From a checkpoint of a small mixture-of-experts model trained on Wikipedia: 96 experts in each of 8 layers.
Below are experts of layer 2 (counted from 0) of a mixture-of-experts language model. Rows are named router (the router's row for the expert), down (a neuron's output weights, with its number) and show model dimensions 0-127. Each number is 128 + 32 x the weight over its row's rms, rounded and kept within 0 to 255. Numbers have three digits each.
Before each expert's rows: a language model's description of what the expert responds to. This comes from a sample of Wikipedia text that the model never trained on.

# expert 3
Description: Name-ending word pieces. Final pieces of surnames, given names and place names, such as son, ton, ley, ford, plus whole first names like John, David.
router:133169119188151161144088171110095106122120159187147122115128159136128094129162135123119139151142166134104177149119202155120134134102139140150087097161112144116155141132102120146054112148162172159173082129133166114087172089100162128151176115084147105147136143166134128166152084103124070079161184080106147123106212173170134097068092123165123081120149150167152074192170087118174178129081
down2:137127155134102083133146189112134114151156128091167208098167160100141166151100097162119102193095094085084098101133199162059155119178165182120113181140099124171106152120098100156152104122129069120133137102163076093142129093139160132140086142083187142147091190151104116082174171123147135133106117106139106140165149102171080157187203099097141118140144117114135139132157110139176127135074

# expert 16
Description: Quotes and clause links. Quotation marks, that, which, who and when, plus reporting or narrative verbs after a subject, such as said that, tells, scored.
router:125137091113162142199150155166086178074063111145152095145123153115151076123084098136164124179147118131048213153189128142137033189133119114141106174102137106143122168137091129157128144173146142127156137177110140123107111102127122186141169178137141089096127121152165119111124095114140137098190120117084063125123129079138148062086143111173130150119143157169120116132130130151145188103172
down0:135125136139112134188128104151057157181174111158129120143109154107104118048160186136177100138118151092156120127092140133086136190072120142168172126104146136137097103120144141085102118116172106165122131116057198146057125142143164099138171115117137082157163168107138122039098206111144172095146121089155106171151120138156114105162127175063144117106153157117185115140123115157144098153174

# expert 20
Description: To, modals, ti piece. The word "to", modals like would, can, will, articles a/an, and the mid-word piece "ti" as in men-ti-on, pla-ti-num.
router:152198087077157150146107128087153194108101112160161110151194165137189082153155099152171161124140155086087127130190094171169115145117100207145104120177132119145097151151166139093141137114162142172132144104115146132096172154130087166145134176121173119140133193131093117115192122177171112117158133088186114150191135089143141143081100076126165081138147130116121141149161101137135177120074
down0:163118173163137077223117138186075153070147110171136124174095138182144133065124089062078121146141114119111123111100175122136103113118108080132122093130113115100102099108107135092067127169134169132147141126160159129199158153109137090105159125172113085080132102078135117101109081070105118140125139166164147173076141166165143115153081142105130150122160147128159123112139088209195101137148

# expert 39
Description: Proper-name words. Whole words starting names of people, places and teams, such as John, New, North, Green, Santa, Cornwall, often in tables or lists.
router:131155129136102174114095161082145162093077120124187144095179200142084127088112124107134144114148144134149138143128155183110177174085127129117105077110082157150145106157106153119081121136142148164142107158165167140136134122040122135149151112128126139158102134177144140177145095077112165092132177103078142118113232152138167093109115144121144123123183190186110145140159095128193193099182
down2:157124180159091114106126135145151159141093095087103133168130166065093146123111123179081099103109153165135085129182166095110110150121154104133145134198121204167159101092150114126144136144080122075169093132143090132111121119168175125134201105126132119085110085190103134111118128081116136156141064138080181065090131144100142048089115116142184093134138046108091092138153154099144133130110

# expert 61
Description: Field labels, list keys. Label words in infoboxes and lists before a colon or pipe, such as Genre:, Location, Date, See also, Time zone, median.
router:100148142161137173151148177120137194126096134142138100098137185171141127110120163094127144089150108056075103136161137143119162115101152159142103153099090108138093214187097126130073128125158143133127134165156133147109148098140194157124137150200131069102083161145111104132129130138190121162146107109110111105131127097137084118157054092134163087079184204155088066144130141199102131136105
down0:094080139128149193128152147039136131102205091136061121138127105142155156153121135100117139133133172157084120148149104143177088160125158107146166154144106155110132118182124169181081169132140136068159139151120030174074170104136151072117064112104100107150087132121116112158129165104138105069104135123096146129095151153160198141112124129075141167071099134130151072119128145122159105091106

# expert 30
Description: Table cell separators. Pipe separators between cells in tables of statistics, sports results and lists, often after numbers, names or blank cells.
router:201122086145101159104151131182110114131140154109120182103121119133143031076092134107132175124139142122159146223127081131075149094128100115117125139118134187090121119170151140178150115071115107089166164120193156146172107151125083167168129094174112088166153113114131076124143131167095110138131113140187099130168119123110090061089120133127116141164112113118147154112117131159179206125062
down0:074177072088090144213111092121121127174076107173074085134108174102148083127122180117131099125082107131123099082100148061115101194073107161100151104152145157161164126136129142154082126112056171128104153125110105129170131178098174099156117132185115150088162137153131130145147176121153127105184091115097184146118129121184139104158093142152159158168129137148110070124114153090078118101133

# expert 11
Description: Table numbers and dashes. Dashes, digits, unit letters and single-letter abbreviations inside sports tables, scores and data lists, such as 100m, 46kg, W 132-113.
router:157145108159194156159106104128079139097133136147129147147162136105114106087152115064164168133142132116095095171109129153139117127099107159106135096174059150112094141116137092088113124142182162103130128133192165110078167177073122133199125131149141112113094120183159100116168144127169137158181153080138080137206149108144175147149077120122168084136174159150079134227152122151163137073121
down0:120172105112160176116148172111117136173128134113080110114101180131120105061122168145103118129089135145098142171144129158108103110114098108177057107136140188096135140104102152204053160080119091091123136105110129203131198137146075114118149043086165117112136133119072113155135134133156156113114137162135179132161139177116120106205110118126110087132162141112173139146075124178096094128192

# expert 28
Description: Quantifiers and word stems. Quantifiers and adverbs such as more, all, out, only, no, and some word-start stems like top, inst-itute, acqu-isition, feel-ings.
router:147148106071173126150118156071125196071070143154126177171178164088152072147119138130161193105129188177075169174164168137100150118154079167141102131111108120095106115128088126139104132114175179096100082098112111134158170089081134140171152149130138138079132105179131121115156155115160167153158148121091121147137138144164091154107133079145109111087191157127059152155138101164096179132161
down0:217123091128135122092155134131075075123078129097089133157072183101062118111108044050154173074085132155085162116181169119131180140104099120140165054100147192121088144157100138131125089130136166081160131113118124160151124180124113152132076126131138119112153108144082102101119160139098124124104107159157164070164169145104121133135158152138144123168125135154187079131111158151109105132153

# expert 17
Description: Line breaks and word ends. Line breaks and sentence-final periods before headings or list items, plus word-final t after s, as in whilst, subtlest, didn't.
router:148142108065126147143156100103113111133157130104120118113147146157114141115104089086216150104166145069071177119147117162102143144107143149139128128161116110112110165164147144113110019167144192101133099132172151117069165130120135158159156127168131082100120192146108136135180116108185109189184143110111080174183169114128129097126091090122120154134220174175135107141153086125159124122155
down0:118167166135176148135100115179124119088135162157119175109130096130167117093087124065080098146061113136198136138145105188117128083092110145131113189129121087140151140135117164188144145121183056137112090185177089146129158137081117092156086105153139118167087132105096161070160145158111129079128086110123073215128098118185131148102184171129110162141101148172161104153139115129106154137126

# expert 7
Description: Media nouns, word pieces. Creative-work nouns after the or a, such as film, series, album, game, plus mid-word pieces like p in Tropic, Strip.
router:156115061119125146203159132133148127131152114163157166163124226099146088137178145098139157182149158110089148130169155165088079103080106172113078121125114111158097143153103102131071157153170139165143118159159198133090160168085163114171146147181159114113094153138138117093162158170181131099155169151128092142126115173112139077078153105160154139080157138104122089181155081130116136081121
down2:102125130128121151087098175113136103172112100144123152139137169149132151199125138166111099110114117156063123114160119115167105118090167140197121088100148143081065126168104109163107231162092109163092133183131134150139106105177150093149132046132142134093115066093170144143132171143061101135147111132131127139102107165145190102138139176122133140159148089129112117132127112149110108028054

# expert 60
Description: Institution and title nouns. Capitalized nouns in names of organizations, awards, offices and competitions, such as School, Team, Cup, Award, Officer, College.
router:138133076146153180097111115157072185133140164148169172092143158095098138135114108146189106117146126086085093164165151164108097116124096170135118082138186079107112163114130133157064153172148169129076135087168118161138115139099155101120171131149165138105091106173183112129208145186195081105151148132147130142102108107141146056096080095151118129092160174124169104136193123079107107136114
down0:098140186109100135102167083119144116078154130162100166170166159075125120110108068120107162151128169131086116170121147103103152126129178151108123102102124127077185070177061137098134159157191076088147094182147106139111123136146107197168150175112099049155155073179104082124166111098120092122143141174114156180115144123111146117145167129105160108113181146126157138132070158139105125157183

# expert 8
Description: Hyphens and dashes. Hyphens and en dashes inside compounds, names and ranges, such as Yat-sen, Chinese-American, 1854–1912; also short words like so, that.
router:126110124160143164122159152069072124088167112178131114127160198110128093087129081110183120168163135093081172146174119167179124097088130132161073150158106109107058195146120103135109113107148176089169140135092167124116133099074150126132141130138125105130155154122137053106126106121138145155140114140153135225160153148157160159117104085131150109112169126125080161168161058159179146063149
down0:162128117141132115103107072042155162127125147114128044152080134156099085120186104103111168110129190141118185126151131140115150144094167156135122097124119168124108162139076116146114091137137122066081075122090139183114163184135090144141157170186133085091112174128155108121190183175151157131104135187138071067151090143144104136126111133120122211108130112094137102137067111148135130134166

# expert 62
Description: Table column separators. Pipe and semicolon separators between cells in sports statistics, election and discography tables, usually following numbers or empty cells.
router:141124095180096147118127142168108112146148110125162172104139113171158058093089117125142150107150138115148192220106119127095173093131111106087133135095157191122132116140137156176133111107111105110134121117214173123160128184114125168190101097115124065142151115129114051147147083168102129161149100133159103089193120118085104054112131147120109142162111113156126163110104171126120221127080
down0:177115127105081167167134084100144169147159149161089084171109116128085115124079127103153109124078164105153108154106180105171105112135140106151085109128092092180116151129079150146097049088066142110070133101160184066188153121136131109147133143110101123110172126094154178184144180165115086136166093118092180145151117101162113123092137139147151167089142131121120056162119138117081119054160

# expert 63
Description: Mid-word stem pieces. Word-internal stem pieces continuing common words, such as mer-itor-ious, pot-ass-ium, part, win, rel, usually followed by endings like ed or ing.
router:147123125113130155178156155105126154125095177130134154135161100180076091150180087148211188144196166037100139195134184165088115169112127159166110133125095149121123131112136100121119151156187148172170146134127138114123167092089103136146163166155092132108076193107140084120158090101169124150140119127128083142128162160164108094109137063161145065076130129087118157155122128133114146077152
down0:136087142116155198182163147122075113125163148164129072070151172155083144084094146127114145163094172121129136129075148206061124164186135121128155140107127169140116130097152107127078084159143155113154140118072140108114152116064109156184124154178104074143134128149078120136160164108141117085128149158075081109133117126200104113133163160182106075170078104146147090138160113109126087115165

# expert 6
Description: Place and setting nouns. Head nouns for places, institutions and events after the or a, such as University, County, season, station, film, Castle.
router:105222089167143162156164171123143153115104144132163164118115161137087153128106164098162143143131141127089118154179187143063122123154103183126105120179139123184095098100099172094097145098126120039148118104116114185093133161071147105131170107139095062124075141155093130143163087145148112093129159185110127089135188096130154090130109128145145107095169185156131072140118136066092118105158
down0:181113133099133166104126046125122140059119120143101125097167135092163075106087100105092143126107142094090128110090196099159167173147156135122127125092181114074152114166128117114152088132164127156141107145067161178120166162099087173129143155102152103137136104127164128129179134072060070145095097100207134157143121141098155140112122155150099105079160106125200171187089127159175104131136

# expert 1
Description: Capital initials, abbreviations. Single capital letters and short name-starting pieces, often in tables or abbreviations, plus abbreviation periods, such as World War I, U.S., CBS.
router:139135104145163154110144099143135110139104140204170124152166146081165074091183105079121119127183106076110151226147131186106147129087143138176119113156096131145110133136137146074056150130160165129136105180141138097122129146072108161183164118122090091098119138144178157143140161133203123079150098142158079132119179126110129197109104127101187097112178181114068111136120137133154116103109
down0:110148145101131094101167156084171137091142144136110133135091163140142102117118066121076135101142141172102154137133177168090138136085139161160146108114092109113141182177097133158088075116162068089094117096156166172104157092107100152113162171154135134133204092154169091102213131153105082131173161122151109182079137125166099075152164109104199172077110113105158142117102136152170121120191

# expert 13
Description: Nationality and people nouns. Frequent content nouns and demonyms, especially States after United, plus people, American, British, York, government and life.
router:147168126137111151187136187164146181129144100124085138174149158157103119068114156133129185138142093113106162119095146183087154173058154103145089165138051103133084155132102134113044131119148136162138147188157115154132123136064171083163188106126152109140095155089116144143193129173157098135144096109139139146113152156165102072107127128127141092152093125189135144183191139087167154135133
down0:121105124118107140138172143162118096143159095157129157123170145179123103106099176088089150118104118102147149109126153138162133119138168111141101129110142188123176077153131102118112117106091108092111107147134075126153151128119196124076143138081091059144113130095148118064086141136137045084105169234082161188122153109178156077112110149133117139095121054132100084107114090103094187097175

# expert 26
Description: Adverbs and closing parentheses. Adverbial "-ly" endings (nationally, namely, commercially), adverbs like also, not, more, only, later, and closing parentheses after dates.
router:162205136136152166166113104120187130102118192100150105160166159150149041151095086106133140158134174142106138119153147136189099155100119192183154118139099128154112148140104117099113116119147138073117102180117134146154185158129153129167150155108139088100113170099094149123165144155114119125129134096106145200147137165126107140097148097165153106140151188193124096171203057162176107094074
down0:108109119177113122090087145080146088087099106131126110126144177113089150021083144106114167102105183179107179137093130114130108110146142146138102094174173139146142076100101115200160126137074132138118131130090163133134128155161181119156090115119099027089170155124159133133129131152187092130165152060153152159113050155127111130102151121079110098091119084140122106115145099127175090155106

# expert 24
Description: Heading equals and table pipes. Equals signs in section headings and pipes in tables, plus odd pieces inside foreign names, such as Marg-hi-eva and in-hi-bition.
router:169131033102191177130133093103088171110126146124136142136169143086159122141130140129153230134148144120130109178127099140119128151126071123137083134167125104130105126148130112113135057113137147111150129140181178204100163088122116136179146127131096028119156185148134129143137113158190129143165093105174099184155146153116144092127109059114142111142140155090132130160177084148146147073153
down0:110105146127172104162140146125117084151089136112159165127160173206106120143127168097077145109126080190144183118104096223137106151076146095189100141153138137126058126125134125112130125135063077141130159118109132131133069127134139079156177102130123111155065121116123120189172104111059086127078067152157094090122090178145115167113107164148103127160123117124191162137168147087141152142152

# expert 57
Description: Prefixes, hyphens, table pipes. Verb particles and prefixes like up, out, over, co, pre, dis starting words, plus hyphens, dashes in scores, and line-initial table pipes.
router:136115117107136129095130127112144169046081130145121144136181138150100114110154121099129197076149144122097146154139165147140100169097138126091083121119088099149106170136155142132120135137185161112130121108124136110069158138074105121158167120078168123070140147159108009120160147145113137148158164130098147168196108129077145143108164069128152140075155181169118127180096113218136154070139
down0:110117150094145123121144141104180174097159172097112101151090108156136101089115065067098143142137155160122101111101175152112110121095121146167161093096132072152114145117155099154140165115205111111109146089112158114120142129106066136060176138149155041185149121107129067200113170132141125113106176151161113106109117169086110135129143144153130131130143162159166134183087190120235107115140

# expert 21
Description: Numbers in tables and dates. One- and two-digit numbers and year pieces like 18, 19, 1900 in tables, scores and dates, plus the piece ust in Australia and austr- species names.
router:129101084106226157115194117096132134129123208158159164138217108109148079127132109104103114086131137113104182155171114164156106154094150202084094165130094116143110172151139126073123092163150144080128151140173156111148186162108177118137168187089108130132075137120141116124145086146146124143156144091149166149148112095165135137120082123103109119068148111105153078212123149139136144137148
down0:102092047180120116127149119177148162095141154158110099158139095157159174135124151132096135096138113141109153167089180093173065131106131131142084126121125132147118134123138048160056103165095120130171139181085071165121117049156172137140126132142135146116161073115168097094102149151131109126146082148202141199176058081157098111090123123104161153155162117144117146124102099117106105091171

# expert 33
Description: Closing brackets and digits. Closing parentheses after abbreviations or labels, quotes, single digits, decimals, percent signs and braces in numeric tables and coordinates.
router:146149111112166088131151098129137136128112187135127148145165150133138078130113082090145140132121118139096092191192157122125138152086090164171147190148124070124142142129086099103139128160165142132150099148156129130163182108092126123187224117127125051094063153156127092127138096148201127159121118064137107120146093079119195124079142129099129095143180153160147135173123059155185107125083
down0:135141158107133109087146135093123182117137120124061163114086202106067152143104094088115174121117156136079087167079152206134132111172094178166103126196085102101128135167135087127188119159139100105136103086068085138088155142140108147116160109104120069133120141056165086140162079136167118139133149150122121121162123117194137084123112127127107154173133114137207120087073140093164111134146